config.toml
n_layer = 10
n_experts = 256
router_score = "softmax"
normalize_top_k = false
router_z_loss = 0.001
n_groups = 4
init_std_router = 0.0313
lr_router = 0.000624
norm = "rmsnorm"
tie_embeddings = true
lr = 0.0111
batch_tokens = 65536
train_tokens = 559900000
steps = 8544
Below are experts of layer 2 (counted from 0) of a mixture-of-experts language model. Rows are named router (the router's row for the expert) and show model dimensions 0-191. Each number is 128 + 24 x the weight over its row's rms, rounded and kept within 0 to 255. Numbers have three digits each.
After each expert's rows: "comes after" lists some tokens at least twice as common just before its tokens as in all text. This comes from a sample of Wikipedia text that the model never trained on. Tokens count by the router's weight.

# expert 167
router:119141152098119111127117090113113131110109124134120131107134148127126163151095149112114112116178117155131162103173110138133135141103087135107102175149123111134143179092107176118113130076124092180104144120142111088125143130191130163132139096133099125162142178161072144125138161160098139121117144114144150152158080191110104170128153129110127132098120141076086134140111167116154140116140126130140128145144122130090099148072121139152095120114132130138121140134108139162135148116117125115162154149120127131131143159148157169176135080115087146131140118136163107116149114121137150103
comes after: "2", "3", "y", " the", "7", "8"

# expert 70
router:116106144104095131127088097089120151073106122154131125133102157124150147147118158140109129121181101148126150071126136170121123153147108106105110150148122131122126177129116134134127167094157086135108151113160138110105163124188102147156112122160091085141147123161110139086143112131097101147136140167166144123109095156109127141142150177120113100105143168097131123161131162167134124133148106129156160135137136159118130133118153152137079122102136104110098137159115148151144120123113138114178121171155132083149082160151145120168131112087097117168160101121137119104129104104141134107
comes after: " ", ",", " and", ":", " of", " a"

# expert 177
router:134110135104118093119124118115130128106074155132132085103104133078108145158109154152104176101174121150141145131120135170120133138117102123118111131139161125135154186137113167133137152070145107119072145121163126094102151129141136135122135129127128126130124143126108124066152131125096125122159165123134172156133105180116091118137119106115157152092111132072111141149111148132143128131144088171145113135137118137082143166110164138140123124125123130130108132131132117112143126109112154138166151129141124107183133178134178148196116118094091140129177116147133110127122054117119144116
comes after: "2", "1", "0", "–", "3", "5"

# expert 197
router:120122131101147132115088103101115116108107125132114128104116229109134155153130137144131145114162141147134144102149121178105119131133095087128118146154128121128131161120110146119127158115139106131112136118155158106122130156143108112140128114158118110193178148142102116125133125151065135132157163139134151149126112164191120135132168164104135121093117136088087154154123158159133129134145116113160151131157123147120120136110164123139103166124124098128113118119128137149127136161114154131153134236136131075141132157154159157144124090105095113144148109129139077117136109116141141123
comes after: " of", ")", "==", " =", " ==", " in"

# expert 198
router:075102140087111106134126115088113125105072117149145113086089130096123133164111157145096131147128150123104141129148139156108117115121106104080099144149146118112108146139157138112113150060159104144087149105171094090123144126139143158143150086158131132139126143143105131111148123102093148124170154135151118153145123179162073168118147116088134131090122113086087132144110173152135127126151119160157131152108103162111129123133172152140097164131124102125135134104118128116120126155090089177135122133147086139153131149133136144165111117090103111135144128113156124123166092133128139088
comes after: " the", " his", "s", " The", " a", " its"

# expert 6
router:124112151098138107120116118106114156113103121098103103092103149095090144173107150121092163117164116114117138118134123177088119152130162084068109191122145106086122158094138160140151158114136083139106160106164170109119166123154143145152145135097134105130143134148097118143133124125094119146142148142143137138169095142156109144143138142098164148118134123060120107134088158160148154144169107130122127143149090131125139137094122182125098143096109099134119097123104109122117136109113127151144144112139089125178100147159153134141104109103097115113161109098163128145154115162144150118
comes after: " was", " is", " were", " he", " and", ","

# expert 103
router:132100116108139106150123132121082116101103123115090119115160162117113205160116161129123143123183138130097164132134093197136114125148131143107127159196117112136116152143124133111127146103144109129123192100149123111125150143174125114110121114111122117151135141129127138100135126145109114123151155143127161151124102163128126125141118137086123138093152159039111138183131156145135135135145145125179141146149130132115101144128161134142103130106118109110079136128089124156150118143084132124141127160131129108128131157142163146159115116122075126153156107119138109120167057121125147096
comes after: " of", " in", " as", " to", " on", " for"

# expert 196
router:120098134106118133164112136118109130089134128092141117085122140086147183158116133130125128130154135136112155115111142164116101100156132117096096193159127130116133170122112180115143180130135105163123187101161132108100134127154095117154120139110126103141115155148113115143135116152114131116143154144110170148107058152124126164113154142093136158062147113102122140189111154145133141121176089143161131164138109136106129172128127134134085101105124136122122103100136121127131129122117155114188140200127090122156100135114144159137126113117100135124154117120157115110126112136154137147
comes after: ",", "ed", " along", " associated", " together", "ated"

# expert 139
router:094080138097132106135112084120126131092112119102132103118143179133140135119100154129126150131162125162114160106151100137115157122157087103135083163140104117155144157108104166105120163091129099138080160115158114074097147106163144140093126140108077109160125155131085128125124151142111152143166169131141155131097102152170100132143167133121139113090105153103101176143123130130143137147168131119149144138159138165091115136078146107157115121110091104113103115140144140130126144111094161139148167148113103121136142154134157141157147092112111097139133083147152133119132084099147152131
comes after: "6", "4", "5", "7", "8", "9"

# expert 121
router:131127158101113126144111163114103132099132131131106114095084141118106158109114117130129128139133110181116141106128104133104099132162120149103092142154148115112123160150140128098139162130140086125124134127156108088107118151142094141133139135102085123076102163153081130114116106098138103098131151137142123128118105160139104153174138175088143133077113173077080151155089155153150120090122093125162096184118127145116124164112145131122101126135089088118121114138129078140133125144082148166148150153138113113148150143136159150150140128099110157100160090125146108105147117136180171119
comes after: ".", "\n", ").", "-", "\".", ":"

# expert 22
router:105117148104123081099123119101083113113097087146126130133145122088131164175115145144091167122144108138123143113161111204109111129136093149122134165150082127127101132153141136102129164121116108132107162089183138104124135123140096156125145115096129098127147152142123119117172105149111146145158136141125153146130076161124124167130129140108135144090135138077161193154112153123130124129159113144179124128152140152123087168119140155135096180149121109099113143148093128098122138118114087124154145143127144141159104187154152126152105106104112099138167138144156115102140120119146120118
comes after: "9", " the", "2", " and", " of", " –"

# expert 49
router:090093145071142126102109106114116124102124084121118145121144129095151188124129137125130132135160117150106119102134122174134123126158106134128104150134106084137114135171146130099139158080072095154096119090175129086134112123161102126098131123119106109109177116132110149146172114129122125151146140160143165145128085186135127179158149106103124126088118151101131125172093169106161140111139124159140130128134116150121108159079155124107111134121138105128117128122114116143096132091080146130132107140133125149178125121144148150158133124106095101187156099102175124127113109144154128117
comes after: " |", " a", " the", ";", ":", " his"

# expert 8
router:130120130079110125106122131096098115097126097130107123076134150089148181153134147169119140129181141155123155119142124171089143105139124121134125146127144108114126206112105128102119178103121093137106146109172146091134119151149095147135148139102087098164176141138111105146121123132090140134171167123115150150111109155152129121138179157094129149107105129074097126159133147127144139139172121130179132128132127133107110136110124123151108172140109100144097134121129122124115127167110127115171113159150138086148150153144166168141118110096098120158163107121150125119152084124154147123
comes after: "|", " |", ":", " the", " of", " as"

# expert 182
router:103117154078141125136106117116069108099091123117121106103080131095131200132112150131135139126160135130130124102119128144144123133156115110081076152163139100096120168136101160114124157116138098182090131100172141089123166102140103121123142109102128125115146145150074114129158111150117150143161172132105144113132079159149123129120106113099147121064137135127122101163098148129134131135183097095161173144145120142101133173132139133161112122102137125098133119116112082113142131093092159139120164128119117090139152146161161128139119117112126107128139106122146128114134088143147157115
comes after: ",", "ed", " years", " known", " days", "\","

# expert 116
router:113089143090111099128122135059123129104094151086132083096119155101086139139077132144118138131163118155121153115143113151115148121149139093112105157163123116119114187157127137088132154117113106119106118117159156093149124133147126133164140119108105112144116149168057132105145140122081140114174171143127145112156116163151099129128155154081139137077130129078146132156097147130175115126164098150168142137101146122104131135121166142145117120133110076109124106121117097115144116120110164117154121149140104107144115155123153134154109060107114115130151104141144108135141103103124121134
comes after: " |", ",", "|", ";", ":", "1"

# expert 42
router:088127124114120125121176144092124113108120110127128101092130150129123141137100157147115126089170131163108149123144106169098150126130108117100115150145109118129125160135175140121131163096119114124127142099181128064113164139162110137139121103130107108133114163152107128089155119114094127132183147132118147131149074174119109144121138133109167110068102142108135134169092151124167129124176123106211147125104124148107120182108169129109123123109101092095106141109112107142121112109130131145144154127169096117153125139133160129158119101117099151149167101142156116132137122133123185123
comes after: "1", "9", "8", "7", "2", "3"

# expert 144
router:079120144088136108133120110136115117106070133110112113109142144120118197122127155117109146120130104113105148139111093152129125115156121122093119149141133111133151165123131132148158156102142123153103126072146117083146138121134136143153145109137137136174119149191097129104200116157092114130174160132156173153133094146120124159148149126107132136131128157086123105135105167135138114146123095122206122118132083152109087163103131113116112134130130090107117162137134118093145134118118139181161150127135078147132098151147145168151116108112083110153159127091150128143116106133148124126
comes after: " the", " a", " first", " football", " second", " national"

# expert 123
router:109113131118134116147121129107115148054126076102101110104116156107096188140127135129129138111214113163135158145130119164115141121165111134123125139167120104133126210126122133133141158108135071139109168114149107081121142111131134109114142129114109109125128124192068154128194115146099114108158131115130133139138102156130101126128146125118120167123142132113123144154094144116139126118130093150162134133131108142109114134129178132121119155137080088137124137149129136133129108104088164126135135173123124135147121155157160142139108110111106121114175072123143113173134112118128149103
comes after: " |", ";", ",", "|", ":", "N"

# expert 100
router:125082131104126097165148098117081118105074137135103125127134154114096216141134141120130152127183134136108163152126081164114097145156108108099123148156116114129109153160118200150113160110154095146118124116170118124116133125146115109150134117111103117154120161162107134127125136135101131142155149153121181140151084153135118127138134099070139133086143134071115091148129150131139147130113123115165148157141111131100121139111167109162096143136104124126065112156116125140127132138110145121149154169118140131145141126141149146157107099118076128132155090120156111112146088136145136128
comes after: " of", " in", ",", " to", " for", " on"

# expert 142
router:099133146106096127097143144085076141099092152121128112101097135077097160139109124151144137120169134153150132102139124149130114136161122102102098149174155106111111163131094159120134152108130100191110135094164137098119169102161104154143132115098133129100126163160071131116147105121137118109125171145107189158134065146175127140125119121108153134097132125080127145129110140103142133099167084124164121136150129145110127155096150120127107153099124126111130123143106112129138122104112170110149113170159104095136142126138142150160127119121119099132138087133151127156144091136168171129
comes after: ",", ".", "),", "\",", " and", " stated"

# expert 160
router:077129177099139126137141119080107116086098123131084097109131170118119161121149130139113126108131107165133158154134106142127135120125106105092109165165134110128101137138122162140147149076124105161101166095148109103090142143148115132099156109128128128126129136141063138145148092136103108123117153136154161139161101149141135124134136141117103120113127124101101159131107162114149143092182141122126127129136089158052109163114130121155100100107112129089117159151147136157126101177126143146162130136129121132139136129150140149171128102081104118125186100104130071126165104093128116100
comes after: " ", " K", " S", " V", " St", " N"

# expert 151
router:122080131086101118108157113123128157111087147137123096105105156091102157157115135120123149106159116166148149094131126210138134128124090137117106147139142102150123172138108143130140155099149072125098136111159119111115139150144112138136139119128134123103136124166097131103146128121113129129152192118138194183112108171132101164138139121116147133074107140080105119156120154137129133143155102147139104146108145129096118149125148117137110117126132109136127119114135123104136122133123135118182155146127133118173135165116159145170126090110091131132171075142142100124127056118125173118
comes after: "2", "0", "1", "5", "3", "4"

# expert 16
router:100096175088135086131122094100143192122090130111127095128125125122126161160140142125113135121149082139096151108169084176133164119148135152111139150150146105125111151139156130134115144076121098133096136119179132115123149155152120164128150094115113108103117183163092090098161128154096154138171156121117134138122117165118102172115122144100143153091119123087108148151119162129138153129158126152153118153131142144103105162136153151138093130150092095107130153120137102157127139132108150122142128151156115146169083147150148160121113102107096138164179109142143128152164113133136146113
comes after: " the", " a", " The", " of", " and", " an"

# expert 3
router:107119143077151115158115125117096128128131146123137083115092155107116160145106124138151126136160116140117157112160130148106133147162086118111123122153150096139141156167112159151133158077133072145106124092155165080105143154157123133165134123119095113099172135164100133131138108099121105118162136146125130163115122167134121137162158133114146121095130117072104124116129163118158150118136108101184120161127122150089117148084124137130100156101119088099090119161095086142141106135117116126160134173143126124141101144099152161171144099098123096118157105093140116135157094126160165106
comes after: ".", ":", " |", ",", "-", ";"

# expert 247
router:087106141102107133132124124091101135098118103130103092095138188122116147170124160171130128110138100139065171111134089165109151136155101101102127144134124122137131165139112172126108164102143115137104136083171146096115154127148129130133112129112126083104131123134115127135148099115087116136163162140141146130115100167108116144146155135112162125063124166080135150158106148128146125136159102125186132146136082145087114150112157132124116124095081089111102146115117121105130105108119128157159158123147121156135133174125182140156122106098118152158178136104144104125132119130123139132
comes after: " ", "1", "9", "2", "3", "4"

# expert 97
router:130085160111120104112132126118132120095113153117108133107147125120132143157101157113100156123175142120122143115124115136153138116148114116110108125136130114134124185146092170114126174075115108140093170129149145112090134124169139135144156114121086137143098125159114125104178114168095139137147181136131148172148100185146077120165131109116137149115120137107129128157113108159128153101136124155155149116110099168114093200137136128126128126131136116134111154139123127105135144123119143115165157145122140124171155132122169156180105101130103150154166113129161135157108049123138182122
comes after: "2", "0", "1", "5", "9", "3"

# expert 225
router:117110137112109129127092084115113121094098096139109112108099181116127153160116143147125117134158138137124150093148122191119116144158090103119109161161155131130135156133128148100113154101153086141105106104152128118106140138165124106118136121159081111115126129146121096111133088154075133119131144154115149137095117165106102155144176126109131087104144139088101161153138167100141144112137111106168145147123113151116138157107155140157060107148112112115106119101126143116128139098133181162172131184138116138160098145148159130157124105075102105149167119140169146142143094114140131121
comes after: ".", " in", "\"", " and", "–", " a"

# expert 43
router:121076133115133135121107130113135115112111148098138105120111140114097146122123133125121130115165148176151127111116118152114137096163138125116092158155150134129115154135116140145115134112104110153125175107183146098122128118148135125110136119106078100145133166122092159150131080103103119109154153122130151151127096164152102173158114131094152111070129148080113158151121185157161117106133124115193129165128127119098122156132143137137111160093135104083088103154121145153113111148115169114153129169153115114152154172129167145170139103100096132111163115124174096110151094135129164109
comes after: ".", "\n", ").", "\".", "-", ".\""